Weights of a small mixture-of-experts language model, trained from scratch on English Wikipedia.
Size: 14 layers, width 256, vocabulary 26566, 101M parameters.
Training: a variant of Muon for the experts, 450M tokens, 3431 steps.
Below are experts of layer 5 (counted from 0) of a mixture-of-experts language model. Rows are named router (the router's row for the expert), gate (a neuron's input weights, with its number), up (a neuron's input weights, with its number) and show model dimensions 0-255. Each number is 128 + 32 x the weight over its row's rms, rounded and kept within 0 to 255.
After each expert's rows: a language model's description of what the expert responds to. This comes from a sample of Wikipedia text that the model never trained on.

# expert 22
router [130 129 135 148 151 156 164 166 111 112 104 103 147  98 197 151 133 186 138 165  69 157 171 109 104 127 125  93 131 143  63 108  99  53  92 107 152  63 154 113 131 124  99 147 156  78 166  79 136  80 102 123 128 176 127 118 125 116 147 117 115 106 155 103 156 109 116 107 121 144 116 204 154 156 169 144 132 105 114 109 127 131 159 143 143 201 173 122 106 192 112  95 134  64 110  75 177 106 123  88 129 118  91 112 114  88 114 112  64 143 106 168  99 107 185 110 113 212 133  96 122 166 176  89 160 108 111 118 125 136 143  90 202 131 143 131 171 107 105 131 151  95 101 124 160 173 120 135 157 140 170 152 137  75 109  88 156 157 107 132 173  74 150 125  99  87 147  88 166 126  78 161 133 111 136 175  97 156 196 181 103 213 130 102 153 160 101  83 199 179 144 107 155 106 147 127 184 145 148 110 103 105  61 119 153 144 124 167 170 115 142 103  90 154 168  86 150 173 116  77 105 121 157 158  66 114 154 148  84 164  96 158 171 135 169  93 144 117 150 160  82 143 131 117  74  73  95 113 129 153 136 112 120 127 127 118]
gate1 [124 153 131  91 137 140 165 138 126  95  74 131 115  94 102 166 149  88 113 120 127 151 120 107 135 164 148 151 161 162 171 110 108 113 127 156  63  76  75 176  98  78 122  80 134 134 105 141 135 140  76 141  99  94 163  89 112 118 144 139 112 126 166 141 120  99 110 172 136 153 100 183 139 126 118  74 121 173 108  96 151 117 120  70 147  99  74 158  46 107 143 163 107 103 119 185 124  88 110 192 145 127 112 126  98 151 142 126 127 133 137  86  87  83 114  73 156 135 109 150 107 127 154 149 134 117 148 180 122 164 121  84 180 100  76 119 136  71 174  88 180 138 180 150 107 106 113 161 167 105 144 136 176 164 118  41 180 194  89 113 109 117 120 146 135 102 157 104  59 118  86 173 166 141 144 107  78  80 152  93 126 175  69 113 187 173  88 102  83 127  94 158 179  94  93  71 146 149 100 165 148 126 145  74 147 146 156 147 100 138 128 111 133 110 133 178 139 138 129 125  74 134 159  89 153 149 177  99  99 137 100 141  49 133  99  95 151  81  75 130  81 150 132 165 120  88  99 130 107 159  98 214  97 119 164 112]
up1 [ 93 161 101 144 126 125 146 114 176 201 146 138 137 117 124 163  55 170 107 152 117 157 171 167 194  88 113 121 101 102 157 104  79 140 134 122 159 121  90 134 114  81 149 170 116 103 130 147 129 109 173 104 173  81 113 128 167 112  92  88 136 141 120 103 137 105 148  97 123 121 111 165 118 172 206 144 156  99 140 144 137 127 142 107 173 140 136 151 106  77 115 117 126 128  98 119 167  96 127 105 131 169 106 161 132 148 129 165  82 121 112  56 198 166 118 165 122  84  69 130 137 143 108 165 133 153 103 138 119  98 102  66 147 131 117 235  87 131 152  72 123 141 114  74 106 143 125 113  94 119  99  95 180 124 173 111 159 127 132 157 111 127 140 140 100  93  60 126 101 118 152  95 193 179 177  93 151  85  93  43  78 174 102 200 103 123 112 104  96 105 168 110 159 138 118 138  86 143 175 166 129 185 128 106 119 190 178  88 171  81  59 110 107 118  89 151  89 104  96 137 143 166 133 116 112 166 197  99  84 137 139 149 107 147 126 122 112 130 100 158 179 118 154 129 148 154 145 188  80 119 166 141 138  57 118 120]
It responds to: The prepositions "to" and "for" after verbs and adjectives, as in "determined to", "tried to", "restored to", plus the modals would and must.

# expert 23
router [ 87 188 153 118 152 158 162 160 130 163 140 164 127 103 108 143  91 157 115  74  46 202 122 151 144 128 171 155 108  94 185 128 118 155  95  84 146 128 169 132 100 138 135 152 148  85 121 148  90 181 126  69  81  73  97 182 128 113 130 113 172  88 144 149  94 173 157  92 122 161 174 177 151 113 126 111  55 116  69 168 150  92 116  84 148 145 131 150 145  93 134 132  71 140 158 130 136 102  93 141 152  85 107 180 154 144 138 132 128 174 130  85 114 153 170  88 117 153 107 150 167  93 169  97 146 146  78 106 109  60 108 188 129  83 176 103 108 145 131  91 105 157 126  89 124 172 139 130 142 123 165 113 138 120 137 117 137  95 114 199 170 139 139 110 158 175  85 110 127 135 175  74  80 176  96 181  97 106  67 175  74 115 101 181 117 169 113 178 143 131  48 105  76 183 125 114 179 104  83 151  93 112  88 108  43 123  93 119 148 104 107  80 133 176 139 100 111 145 162 151 123 114 156  93 128 132 100 164 112 139 132 115 131 135 103 151 128 186  99 132 139 154 162 114 116  73 185 140 120 118 130 113 126  98 125 148]
gate1 [121 146 140  82 126 117  89  88 128 158  75 120 160 107 164  95 175 130 121 149 161 174 155 118  90 132 116 126 110 151  96 105 133 142 187  81  93 119 111 101 139 116 158 116 125  88 164  65  95 114 124  99 139 138  92 127 107 117 130  85 123 108 113 178 115  96 146  77 195 134 148 157 135 167 115  96 195 141 156  53 111 115 206 145 115 142 138 108  99 163 157 136 131 160  64 116 106 178  93  70  98 101 135  52  77 110 126 120 199 123 113 196  99 138 134 137 145 153 120  65 169  62 121 142 123 136 104 110  99 151 111 176  96 131  76 140 130 137 128 136 182  90  96 111 115  94 139 200 169 108 133 113 124 177 174 125  78 104 151 177 138 163 150 166 124 173  53 152 123 142 116  68 157  81 119 115 193 124 111 121  87 161 140 112 160 134 132  98 132 112 191 129 138 152 153 174 195 119 147 197 116 140 116 120  90 159  72  92 115 167 142 102 139 117 198 140 135 117 126 130 131  91  60 149 186 101 171 117  81 148 153 141 141  73 124 117 112 159 186 168 137 136 165 119 124 142 172 187 117 163  99 145  97 120 105 132]
up1 [169 121 162 186 101 117 149 135 159 161 151 132 127 130 121 109 129 101 165 190 119 131  96 121 147 163 130 151 117 150  70 124  74 164 132 113  69 127 143 128 150  74 114 125 140  90 117 130 150 161  97  70  94 145 135 130 156 115 146 123 124 100 169 140  99  98 121 153 164 166 156 128 133 143 130 121  95 125 197 134  91 115 143 182 107 172  97 129 189  98 174 166 155  63 135 137  92 139 123 101  88 116 212  95 134  89 109 158 163 131  97 182 132 126  59 141 172 168 111 115 207 146 112 165 141 127 118  91 131  86 125 132 152  45 113 120 130 143  88  76  70 152  90 191  99  94 125 124 107  66 118 133 126 187 205 142 133 134 134 185 112 126 112 107 123 114 113 154 118  85 111 101 109 102 105 131 191  78 129 109 111 147 145 153 199  95 120 172 171 118 192  66 146 139  64 114 168 167 183 130  84 102 156 103  56 168  83 144 126 140 132  68 132 124 136 156 166 104 138 123 102  95 104 121 122  97  65 182 168 104 158 108 146 151  73  96 156  88 149 115  93 107 158 156 133 163 141 138 162 139 144 119 120  50 142 148]
It responds to: Line-break tokens ending paragraphs, headings and table rows, especially the blank line between sections in articles and tables.

# expert 30
router [129 137 135  90 122  72  98 105 167 155 119 149 107 133 122 117 203 113 149 171 107 139 107  96 154 127 155  67 103 154 136 137 123 113 107 117 159 104 124 172 100 136  91 125 202  98 172 112 146 122 144 163  91 108 117 112 141  66 117  84 110 170 141 113  80 161 147 153 149 137  83  91 162 112 147  70 166 123 126  82 122 105 133 125  96 140 170  99 201 184 184 146  98 104 129 101  75 148 153 128 150 111 174  65 125 135 175 140 185 130 122 113 204 142 110  96 140 122 111 132 137 167 183 155 157 166  83  69 191 136 150 124 140  97 147  67 170 160 165 119 156 167  75 118 161  89 139 101 110 144 102 191 152 146  83 153 137 104 112 170 139 154 118 140 191 146 199 123 124 149  86 113 108 114  91 141 101 121 127 127 127 133  68  87 144 146 192 116 144 109 146  88 157 122 126  49 118 111 205 149 133 143 123  97 103  94 172 164 117 131 177  93 155 108 171 129  82 152 159 101 106  97 159 136 169 107 113 170 110 167 128 141 137 161 153  91 151 105 190  98 106 134 172 150 161 132 147 137 116 152 110  45  68 137  94  46]
gate2 [124 130  94 138 159  60 126 150 141 136 143 117 119 109 119 165 118 144 110 145 108 126  56  67 153 140 163 101 100 178 132  83 132 165 137 131 167 103 123 139  93 239  63 145 186 153  76 151 163 173 140 128 157 128 124 109  47  72 135  88 123 116 138 131 128 120  87 117 108 101 176 117 135 126 104  85 132 136 164 175  89 118  74 144 129 120 135 117 134 157  94 133 161 101 126 148 113 106  79 157 196  79  62 111 135 122 166 138 107  72  93 141  99 137 133 108 139 109  98 125 105  60 185  96 116 147 153  95 134 127 151 127 137 133 126 168 143 173 147 196 159  89 188 120 115  97 139  76 101  94 106 121 150 137 125  87 103 164 127  88 113 119  82 148  93  99 157 111 144 129 137 124  67 149  80 133 120 101 163 189 127 106 159 153 117 164 174 119  93 140 151 170 173 115 127 128 105 103 157 118 141  88 159  91 110 171  91 189  87 190 115 140 112 126 171 162 164 112 114 134 190 118 147  69 163 178 123 150 120 111 151  63 133 112  86 142 137 142 134 171 133 125 220  74 167 215 101 149 118 101 153  67 143 125 131 105]
up2 [ 71 106 181 140 114  99  96 131 115 135  84 103 192  85 124 174  93  93  82 104 146  70 143 182 105 154 127  85  66 143 103 159  98 176 143 119 181 180 130 183  82 164  32 151  84 110 105  91 113 121 115 139 150 183 106  87 149 169  75  80 135 112 106  91 154  76 137 102 130 155 100  97  99 104 133 160 124  92 103 128 120  86 197 116 137 101 161 114 141 146 127 113 136 146 165 113 141 123  84 108 136 121 109 120 125 129 140 151 158  61 111 176 107 161 165 109 144 115 136 154 133 123 137 183 105  92  88 119 164  80 162 164 111  95 146  82 102 128 139  88 187 191 115 144  59 125 124 122 115 136 139 128 106 176 127 124 170 111 102 184 122 153 120 109 141 128 110 156 139  85  74  35 149 129 130  93 170 120 119 107 133 138 155 102 131 137 170 170  89 112 104 117 162 178 164  87 152 175 148 144 138  98 161 102 133 132 146 152  90 157 142 131  76 118 123 161 155  89  99 173  94 105 126 119 103  67 127 185 110 190  58 109 113 128 181 118 132  76 122 180 135  92 124 157  64 169 142 126 144 101 127 176 164 153 144  67]
It responds to: Middle initials and opening pieces of personal names after a first name, such as "George W." and "William J.", and surname starts like Mc, Sch, Gr.

# expert 33
router [ 31  97 140 149 162 143 135 134 113 133 119 138  82 122 198  97 104 133 126 117 147 111 101 115 102  92 119  88  82 139 102  94 150  93 114  77 145  99 119 154 107 140 135 142  92 166  70 162  94 125 196 134 128 156  92  96  75 113 166  55 105 137 131 129 111 123 102 110 159 107 140 160 100 143  86 156  98 103 148 119 162 104  93 131 146  54 134 138 152 101  95 183 171  92 128  88 159  93 164  82 111  97 125 104 123 162  96 117 128  93  99 134 106 134  97 105 107 116 133 173 127 136  98  86 115 180 138  67 129 191 186  88  91 101  66 121 165 146 133 143 115 106 105  97 112 114  68 109 118 119 170 173 143 139  86  91 149 149 184 170 131 148  93 165 179 130 112 152 175 139  91  60  81 156 156 134 108 149  90 136  82 103 142 142  99  96 137 158  85 124  84 117 106 122 141  89 170 163  99 163 112  99 127 138 155 133 102 106  97 107 155 166 179 100 111 178 144 175  85 121 117 169 175 145 112 128 121 173 155  77 190 134 147  89  93 110 113 176 124  85 108 182 120 113 146 101 198 151 114 204 176 173 131  81 211 139]
gate1 [110 119 115 152 111 159 156 197 158 120 184 122 166 195 130 193 130 120 110  88 167  81 149 209  73 124 111 153 138 170 124 145 120 121 111 134 137 100  97 145 102 137 161 126 152 183 127 110 100 115 145 145 137 156 142  97 166 120 165 132  90 105  79 119 107  49 139  77 121 138 140 132 156 151 127 111 114 159 177 136 158 211  98 105 121 131 163  55 113 127 116 128 158 166 108 102  94 138 157 128  90 163 140 139 161 139 132 147 161 104 116 163 130 188  98  99 119 139 126 176 120 139 109 153  76 135 170 112 130  56  76 142 113 160 174 208 113  79 150 115 123  87 109 148 101 106 143  91 154  73  56 157 111 124  99 147 119 150 163 114 104 167 124 130 169 125  91 128 125 151 112 122 117 132 174  74 150  78  89 103 119 161 162  67 124 163  85 116 149 157 149 220 181 169 137 126 130  72 125 114 176  97 122 142 128 151  89 112 168 149 103 109 108 111 110 149 151 137  93 132  82 155 107  77  60  81 122  63 128 122 127 183 101 111 131 183 156  76 179 140 146 127 122 131 121 154  79  98  72 225 117 111 124 118 129 158]
up1 [173  76 181  88 221  51 137  87 140 168  59 106 125 125 162 117 107 176 117 155 140 151 156 156 158 144 118 151 130 149 126 128  97 196  93 182 154  89 159 163 140  99  69 166 137 170 107  81 109 121 126 159 131 148 176 113  88 157 118 156 151 131 181 108 109 108  64 176  82 119  81 135 150 162 128 114 109 100 135 162 104 102 135 100 108 100 132  92 165 106 107 128 170 161  97  93 104  79 136 156 128  90 179 108 119 117 159 163 173  77 110  80 158 125 150 159 109 130  81 111 147 129  71 112  89 178  74  87 119 139 134 102  98  60  85  62 126 123  92 138 118  99  91 124 116 167 156 136 136  79  95 139 178  62  95  66 104 173 132 158  99 135 180 141 168 146  92 140 115 162 106 128 135 158 161 118 142 127 122 124 122 127 130 140  97 135 102 137 119 128 154 115 164  92 113  85 113  80 163 131  79 106 116  86 100 167 165 118 105  91 146 128 149  92 160  73 146 162  78 124  68 103 138 194 110 101 144 120 130 156 159  86 166 155 102 185 118 154 134 210 146 140  81 115 134  98  78 100 128  82 127 120 166 123 147 172]
It responds to: Four-digit years, especially 2000s and 2010s, in tables, career lists, dates and ranges, such as 2015, 2018–19, 1992.

# expert 32
router [ 92 149 120  88 147  68 119 148 126 142 115 163 145 141 146 155 134 108 116 133 139 135  98  89 136 187 101 149 104  77 167  71 169  99 129 122 119 115 104 112 176  85 149  50 192 135  98 108 157 109  79 173  65 167 178 116 162 144  86 151  94 102 134 113  88 115 122 113 118  71 149 161 139 174  90 158  60 116  68 147  90  98  92 104 180  97 140  55 111 148 170 107  79 137 155 202 155 112 157 138 185 114  96 191 123 131 143 118 122 101 126  92  91 187 160 113 123 110 174 108 153 150 140 135 158 135 104 146 111 120 157 134 160 121 140 122  92 159 129 124 144 144 126 160 166 155 157 104 137  82 115  70 173 137 150  97  95 119 123 204 146 129 152  69 134 155 105  81 161 129  77 124 167 156 106 173  77  91  66 119 103 128 173 102 176 153 111 189 148 102 138 117 161  84 161 157 123  85 123 179  99 153  63  67 156 127 117 114 124 101  82 113 169 157 108 143 174 110 156 169 117 129 138  94 123 131  95 130 108 100  99  78 111 145 127 198 119 154 134 140 135 143 147  90 167 101 166 155 121 175  85 183 109  63 144 155]
gate1 [ 91 107 184 117 133 142 186  95 142 156 143 182 122 179  82 119 108  73 114 133 129 116  94  56 145 194 107 129 137 167 129 136 119 122 132  76 113 176 119 134 144 224  94 129 145 102 137 115 151 119 127 138 120 122 163 149 130 121 108  94 121 116 160 110  59 112 150  75 101 161 134  97  86 109 177 118  71 123 109 143 136 139 138 138 124 163  85 123 154 114 145  56  94 122 103 166 124 108 162 146 130 158  99 131 114 133 192 115 126 165 218 145  97 129 138 162 194 147 128 127 122 167  83 102 116 158  95 116 157 161 144 148  99  91 134 157 105 144  61 160 107 100 111 190 105 144 181 205  99 145 133 132 130  86 118 154 175 110 101  90 124 113 112 122 126 124 177 115  76  90 138 102 164 103 185 132 148 152 131 132 113 129 108 105 157  98  90  96 135 172 145  95 107  87 141 137 110  37  94 143  82 166 148 195 177 110 102 189 152 167 141 144 160 120  78 120 127 157  81 135 136 166  58 118  99  94 199 163 101 122 144 119 145 106  36 101 144 125 174 133  63 174 117  92 151 145  91  89 127 122 178 104 154 147 123 113]
up1 [ 87 122 106 115 158  85 153 135 133 150 143 160 102  86 192 131 114 151 152 104  94  97  91 114  84 178 136 147 150 105 145  81  62 123 145 148 188 120 106 179 157 144  83 152 174  93 131  60 111  89 109 119 102  81 207 108 177 169  95 138 139 137  73 181 144 125 170 158 101 135 180 100 104 133 109 137 145  81 144 156 169 129 133 160 122 129 134 153 187 191 119  43 135  97 152 181 167 140 120 157 114 117 118 165 141  88 149 153 173  96 152 109 192 110  89 126  93 164 106  87 160 156 120 113 162 197 140 131 145 150  98 144  97 170  91 181 129 117 123  85 123 111 152 106 146 137 190 134 112 148 142 161 157 129  39 177 131 127 122 162 158 158 123 133 121 144 135 105 135 153 133  74 121 120 119 116 148 146 148 107 123 118 105 168  87 172 141 104 171 133 140  78  93 152 149 118 127  85 144 174 124 153 106 181  48  68 132 127 177 185 142 182 101  89  76 150 154 172 146  97 117 175 127 127 104 177 114  59 108 137 116  76 149 120 127 179 137 135 111 107  89 121 139 153 101 125 137 147 101  77 162 211 117 137  94 101]
It responds to: Periods and other sentence-ending punctuation ending prose sentences, plus following line breaks, e.g. ."., ")., %.

# expert 31
router [140  95 131 123  79 135 124 124 167 123 100 148 139  84 123 119 111 110 125 136 101 107  87  86 136 138 100 181 160 114 137 103 119 133 144 154 146 114 165 125 130 141 171 117 149  97 138 106 150  86 180  94 106 131 166 169  88 169 111 128 135 123 181 131 135 158  97  83 142 163  80 133 145 105 142  63 111 109 114 142 134  84  89  85 112 120 107 169 113 140  85 119 101 178  91 163 158 172 112 183 106 125 191 189 126 149 171 128 107  97 131 112 108 155 154 126 167 163 157 151 149 184  87  98 110 150  77  99 154  88 147 107 155 178 101 133  64 103 162  84 185 111 105  88 112 139 148 173 104 156  66 149 126 103  37 119 154 138 102  95 140  97 127 155 175 133 112 113 134  57 134 121 150 186 197 144 112 152 133 135  65 175 121  81  98 156 135  82 109 154 181 151 179  91 107 112 125 158  93  76 158 180 193 118 178 123 162  92  73  94  93 140  80 165 140 110 169 161  87 126 175  58 123 197  75 166 120 164 105 142 115 121 132 140 185 141 134 158  95  73 182 142 118 120 198 165 167 160 125 137 116  96 145 138 117 113]
gate1 [122 123 193 103 102 133 120 127 110 120 151 110 104  77  54  86 121 152 202 155  91 126  98  88  98 110 118  93 127 229 136 113 111 163 137  93 124 142  53 125 114 164 125 114 117 114 121 124 113 177 134 149 146 173 110 181 196 100 152 195 140 160  63 122 144  83  83  98 104  99 148 137 181 106 150 115 106 165 125  95 142 132 165 149 121 116 118 124 168 183 127  57 103 101  73 114  82 153 109 118 147 149 156 160 121 130 138 136 120 152 126 105 108 118 126 163 140 110  93 139 135  97 159 174 204 136  92 132  89 111 148 132 183 120 134 104  86  94 132 121 122  72 137 155  80 104 102 139 107  84 101 146 148 111  90 129  60 164  56 105  73  91  99 163  78 111  57  90  93 144 213 160 109 103 163 126  87 138  90 130  58 120 127 114  90  78 137 146 142 121 181  99 164 184 114 128  96 146 152 146 165 125 128 124 199  68 113  79  74 105 155 167 113 118 170 172 142 169  58 134 140 118 125 148 124 134 109  91 164 115 140 102 144 105 157 117  99 118 146 147  87 149 164 116 134 131 157 144 131 186 141 138 132 103  85  99]
up1 [116 117 160 175 133 148 200 139 151 165 156 124 106 136  70 169  80  71 133 127  75 112 198 101 108 169 101 115 149 100 101 135 112 162 116  91  95  93 100 120 122  85 172 185 145 102 197 129  78  95 112  75 149 147  50 139 156 102 131 149 101 107 126 118  88 154 163 150 140 134  87 108 135 177 167 129 128 136 167 188 119 108 144 115 140 177 142 111 166 102 134 154 152 126  61 103  78  96 161 104 125 119 150  94 114 171 142 144 105  73  86  98 139 148 201 113  94 154 137 145 145 135 216 128 112 115 143 148 170  79 124 113 168 103  84 136 120 124 120 179 119 109 125 103 154 159  83 110  84 144 114 132 122 177 111  29  99 117 146 140 112 136 152 161  89  97  85 170 127 154  93 127 128  81 116  56 108 134 161 152 183 122 134 130 107 166 147 112 118 124  95  92  74 115 134  70 115  89 117  97  73 128 129 179  80 111  97 124 124 101 111 148 146 181 142 149 152 134 157  83 111 103 139  73 157 175 136 169 156  81 102 114 135 113 105 162 105 111 144 149 173  58 150 142 195  66 184 122 138 152 156 174 120 120 170 107]
It responds to: Pipe characters separating cells in wiki tables, especially sports squad and statistics rows after player names or team names.

# expert 5
router [ 90 167 130 222 188 137 196 174 131 128 155  89  73  88 148 153 141  95 124 159 123  99 104 199 124 124 126 164 124 122 115 169 123 142 100 127 197 151 123 191  86 111 110 163 163  81 109 127 152  92 146 144 121 146 138  92  97 141 165  80 110 135 106 189 106 147  81  88 185 137  96 174  87 181 122 157 102 146 138 112  79 108 129 123 128 126 138 225 142 124 132 128 115 146 139 170 144  80  90 113  96 128 136 153 141 134 135 123 109  92 107 124 122  68  80  62  83 128 197 123  99  65  83 143  87  96 219 132  78  82 133  64 146 149 118 135 192  85 107 151 144 134  62 159 135 143 167 148 122 100 139 125 144 127 128 133 117 130 147 134 159 123 129 147  95  96 133 143 145 143 131 133 143  83 161 102 115  97 137 168  87  77  95 167 169 150 130 120 178 181 136 125 145 173 131 136 133 141  90 132 158 124 135 121 116 142 123 195 131 100 212 139 109 152 126  97  76 121  98 105 141 166 109 128 166 122 112  92 142  88 168 172 124  84  89 187 130 120 170 133 163 123 181 163 134 137 179 116 148  76 115 175 124  97  83 164]
gate2 [147 131 116 174 193 191 174 174 153 112 114  69  62 116 113 159 165 135 118 151 146 187 110  92 138 156 150  77  89  98  85 153 133 103 113 158 130 105 126  92 146 154 131 149 193 118 106 160 108 165 116  64 139 120 128 130  78 120 180 103 112 117 139 181 154 143 112  75 134 134 132 121 124 154 119 118 127 121 140 119 135 122 136 128  74  96 115 130 142 132 179 143  82 146 122 101 157 133 127 108 105 144 183 118 154  89 155 130 126 109 139 148 108  67 191 131  78 112 154 123  88 127  88 107 121  95 164 132 113 124 171  92 156  93  76 107 140 152 139 128 120 113 148 153 110 161 137 172 105 114  77 155 119 150 124 147 124 119 109  79 155 178 160  90  66  57 107 119 123 151 105 113  57 191 113 147 176 146 102 105  60 105 107 184  78 126 159  65  57 161 183  71  49 114 198 143 147 182 140 122 150 114 133 142 107 139 111 119 110 129 134  97  79 207 170 106  94 144 109  89 160 166 142 132 133 159 149 108 108 121 125  93 111 158  60 148 171  44 135 118 153 166 165  61 120 123 131 170  99  90  80 150 130 181 120 120]
up2 [155 225 123  87 152  70 150 114 141 149 118 131 128 163  98 121 128 185 141 184 121  73 113 118 130 110 138 156 138 122 137 135 134  94  95 130 162 107 127 162 156  91 117 141 143 107  76 103 141 131 108 175 131 151  95 110 110 193 193 139 147 158 132 133 117  99 147  49  96 126 134  78 106 111 151 131 111 114  69 117 128 164 136 125  99 177  98 154 147  93 111  71 136  95 134 103  96 121 119 113  90 179 140 144 130  65 110 147 180 167 109 118  93 104 130 146 138 147 140  92 129 159 110 136 143 125 113 151 173 105 116 166  85 162  60  98 107  93 146 109 164 168 136 103 137 112 139 201 144 166 127 147 152 186 107 125 116 109 140 135 132 126  78 122 137 116 152 157 109 151 120 115 131  96 101 143 139 129 113  74 105  68 140 118 119  92  74 126  73 138 138  94 116 173  63 122 124 118 201 134 134 132 153 216  70 170 166 161 146  75 138  81 202 140 201 128  54 177 139  84 147 153  95  60 174 201 172  82 165 129 124 171 169 113  85 139 188 144 124  81 170 174 147 128 153 126 173  94 125 130  89 125 106 111 173 115]
It responds to: Nouns for time spans and names of countries or states, such as years, months, century, Philippines, and York after New.

# expert 24
router [132  90 101 129 142  97 122 195 136 116 142 129  92  81 113  85 108 131 114 109  78  90 135 127 114 183 104  94  79 153 155 123 148 153 129 136 142 171 126 114  76 123 191 166  91 143 143  90  69 124 113 164 105 129 104 156 148 118  74 125 150 168  91 121 178 154 153 120 116 174  94  66 179 141 117 148 102 172 184  79  79 152 140  80  97  82 124 129 123 102  78 136 100  98 186  54 140 127 120  57 179 118 138 156 160  83 120 140 155 142  95 204 115 145 106 162 128 159 106 124  90 126 114  95 137 182 133  77 113 176 120  99 150 148  75 174 153  94 115 134 130 107 171  84  81  45 171 151  80 119 104 110 119  92 120 151 161 157 158 134 118 142 116 137  95 107 109 119 129 186 207 138  91  98 107 154 118  98  91 173 160 136 113  97 125 130 198  94  93 151 192 136 150 126 184 179 119 165 134 124  82 108 192  90 162 166 108 122  92 151 151 137 134 101 128 185 110 132 120 123 101 183 133 125 141 145  82 115 149 125  82 145 156 111 171 100 105  84 155 117 105 183  96 108  99 131 122  97 186 153 145 141 111 134  84  63]
gate2 [122 156 113 170  83  75 168 113 107  96 122 119 126 101 113 163 110 139 101  78  83 100  75  89  83 168 137  82 132 118 169  95 125 110 119 128 146  92  90 100 129 170 127 103 136 129 139 148 135 131 159 117 100 138 115 168 191 108  78 150 134  99  79 110 120 128 160 103  96 153  98  97 157 125 124 157 145  84 148  71 203 127 165 123 134 178 111  84 155 151 129 124 175 173 106 118 166 143  27 111 121 117 152 156 152 134 142 126 162 134 141 101 164 121 168 131  95 134 137  71  53 135 136 117 139 142  91 167  87 128  99 132 153 122 151 184 153 127  48 143 206 108  87 168 146  99 142 168 132 148 164 107 142  85 152 116 173 104 115 109  97 181  86 184 109 105  80 149 219 109 149 125 112 105 121 135  87 122 129 144 169 199  94 179 100 122 212 169 102  77 155 102 141 118  77  87 122  96 100 102 117 122 131 182 154 105 201  87  86 125 160 121 181 175 105 137  91 142 174 152 129 165 135 124 103 139 107 162 158  96  96 164  77 144 129 130 130 108 102 159 140  81 136 160 141 157 155 103 133 137 155  87 125 185 111  63]
up2 [ 74  94 102 116 167 131 189  53 182 129 141 174 106 215 128 169 207 213 153 142 109 106 153  89  89 144 110 150 101 165  71 150 180 176 134 155 123  86 143 194  94 124  75  70 103 162 122 153 109  79 184 128  89  98 166 110 120 111 111 145 182  69 123 112  88 108  95 143 128 117 153 121 113 165 106 102 175 107 184 159 153 101 164 133 124 144 149 127 140 142 165 109  82 112 133 214 137  98 120 115 141 101 153 152  75 148 156 127 150  70  73 140 125 109 141 101 150 128  89 191 184 121 123 141  85 149 157 143 118  88 178 151 166 130 151 101 156 139 130 143 148 124 114 140 127 116  82 120 136 133 119 151 129 107 156 136  50 144 156 135 133 139 144 172 114  99 156 109 104 161 102 124 132 147 127  94 105 108 132 112  99  78 197 175 169 124 134 143 115 172 122 158 174 100 158 162  97  86 211 113 146 124  65 203 127 117 116 166 138 119 139 119  71 132 102 128 147 141 114 143 169 182 103  58 112 142  96  97  69 111 151 106 126 131 131  98 182 113  99 108  87 132 135 117 104 117  97 121 119 139  64 110 144 139 113 131]
It responds to: Nationality adjectives, place-name first words and particles like de, du, La, often in table cells, e.g. de Lange, New York.

# expert 35
router [155 113 145 109 131 112 153  95  96 153 163 133  90  95 198  83 165  70 107 173  98 154 131 133 119 181 105 122  60 144 120 151  93 158  92 103  98 134  98 146 152 155 203  72 154 114 157 112 125 116 110 102 149 140 120  80 117  77 159 145 107 142  86 135 109 126 152  85 128 163 154 124 104  73 106 141  94 114 148 106 138 122 108  93  73 126  74 150 102 196 120 215 128 193  75 147  67 135 145  74 125  98 169 134 112  73 133 138 202 150 211 106 137 141 128 145 155 109 146  87 107  57 172 194 111 174  56  92  99 132 157 208 108 115 111 156 101 133 104 162 143  65 171 155 106  97 142 162 131 167 161 112 156 134 118 108  85 179 111 172 106 150 121 122 157 116  88 115 113 120 136  82 145  72 127 111 109 100 151 144  97 131 156 116  84 200 152 124 123  96 142 110 107 138 103 109 124 141 102 124  92 101 119  89 109 156 134 177  98 155  92 128 108  77 167  95 134  96 140  57 146 192 129 154 106 154 108 160 163 111 128 146 123 178 165 113 115 106  96 117 143 173 100 109  93 125  94  91  71  97 132 146  98 132 156 108]
gate0 [106 143 109 138 160 142 154 109 148 118 141 166  99 100 191  86 160 167 114 145 146 151 117  90 170 149 107 148 146 134  76  89 179  89 138 105 109 167  96 186 135 123 121 120 101 120 118 118 186 172 115 138 117 100 170 161 122 157 108  95 100  97 157 150 142  83 166  96  78 136 141 113 146 170  83 100 133 111 136  92 107 110 150  95 120 131 188 130 140 192 116 103 121 133 145 148 150 160 142 130 111 213 112 182 118 131 171 105 105 132 127 164  84 110 149 112 165 105 115 180  80 116 190  73 179 105 122 128 127 142 103 191 169  86 156 166 103 146 120 160 152 122 189 155 110 118 128 122 134  83  96 203 127 131 106 120 155 205 108 113 139 150 161  94 118 163 116  98 144  92 169 157 153  79 150 115  82 154 117 125 110 125 158 139 141 135 169  89 136  94 122  65 146 136 101 112 107 172 184 119 124  79 105 177  83  48  76 114  63  82 110 180 114 177 123 187 152 165 109 121  89 141  96 151 149 184 152 122 178 113 127 119 168  74  50  99 127  93 141 142  59 160 121  95  89 107 149  97 202 100 147 119 138 183 101 127]
up0 [133 122 128 238  78 173 147  82 178 136 151 139 166  89 132 140 129 193 142  91  93 125 127  99 139 168  64 173 160 115  97 189 139 102 166 133  98 142 151 158 100 178 162 106 141 112 139 164 189 140 101  99 122 114 146  69 148 154 175  86 140  65  70 212 141 102 159  95  67 168  86 117 164 120 111 133 102 135 174 159 186 139 155 171 146 118 172  97 105 116 158 160 125 139 124 101 131  87 171  74 119 170 146 147 121 127  98 155  99 109 156 103  82 122 113 114 120 144 155 145 156 191 124 109 126  45 107 112 145 111  93 118  78 114 145 169 134 138 122 156 164 124 118 172 154  85 114 154 131 128 134 157 111 113 146 125 131 126 158 108 100  58 120 137 129 141 127 162 122 189 105  48  91 160 122 137 135 110 165 147 104 108 109 148 155 112 130 146  86  71 113 102 113 183  99  99 127 108  87  71 123 146 175 143 109 148  88 132  89  46 106 149 140 159 135 132 114 118 168 138 156 110 150 112 101 135 176 205 135 146  94 136 116 118 156 105 114 212  68  96 121 167  99 114 112 148 157 178 198  93 145 140 138 144 133 135]
It responds to: Word-internal pieces of scientific, medical and taxonomic terms, such as ost in homeostasis, last in osteoblast, cycl, ethyl, con.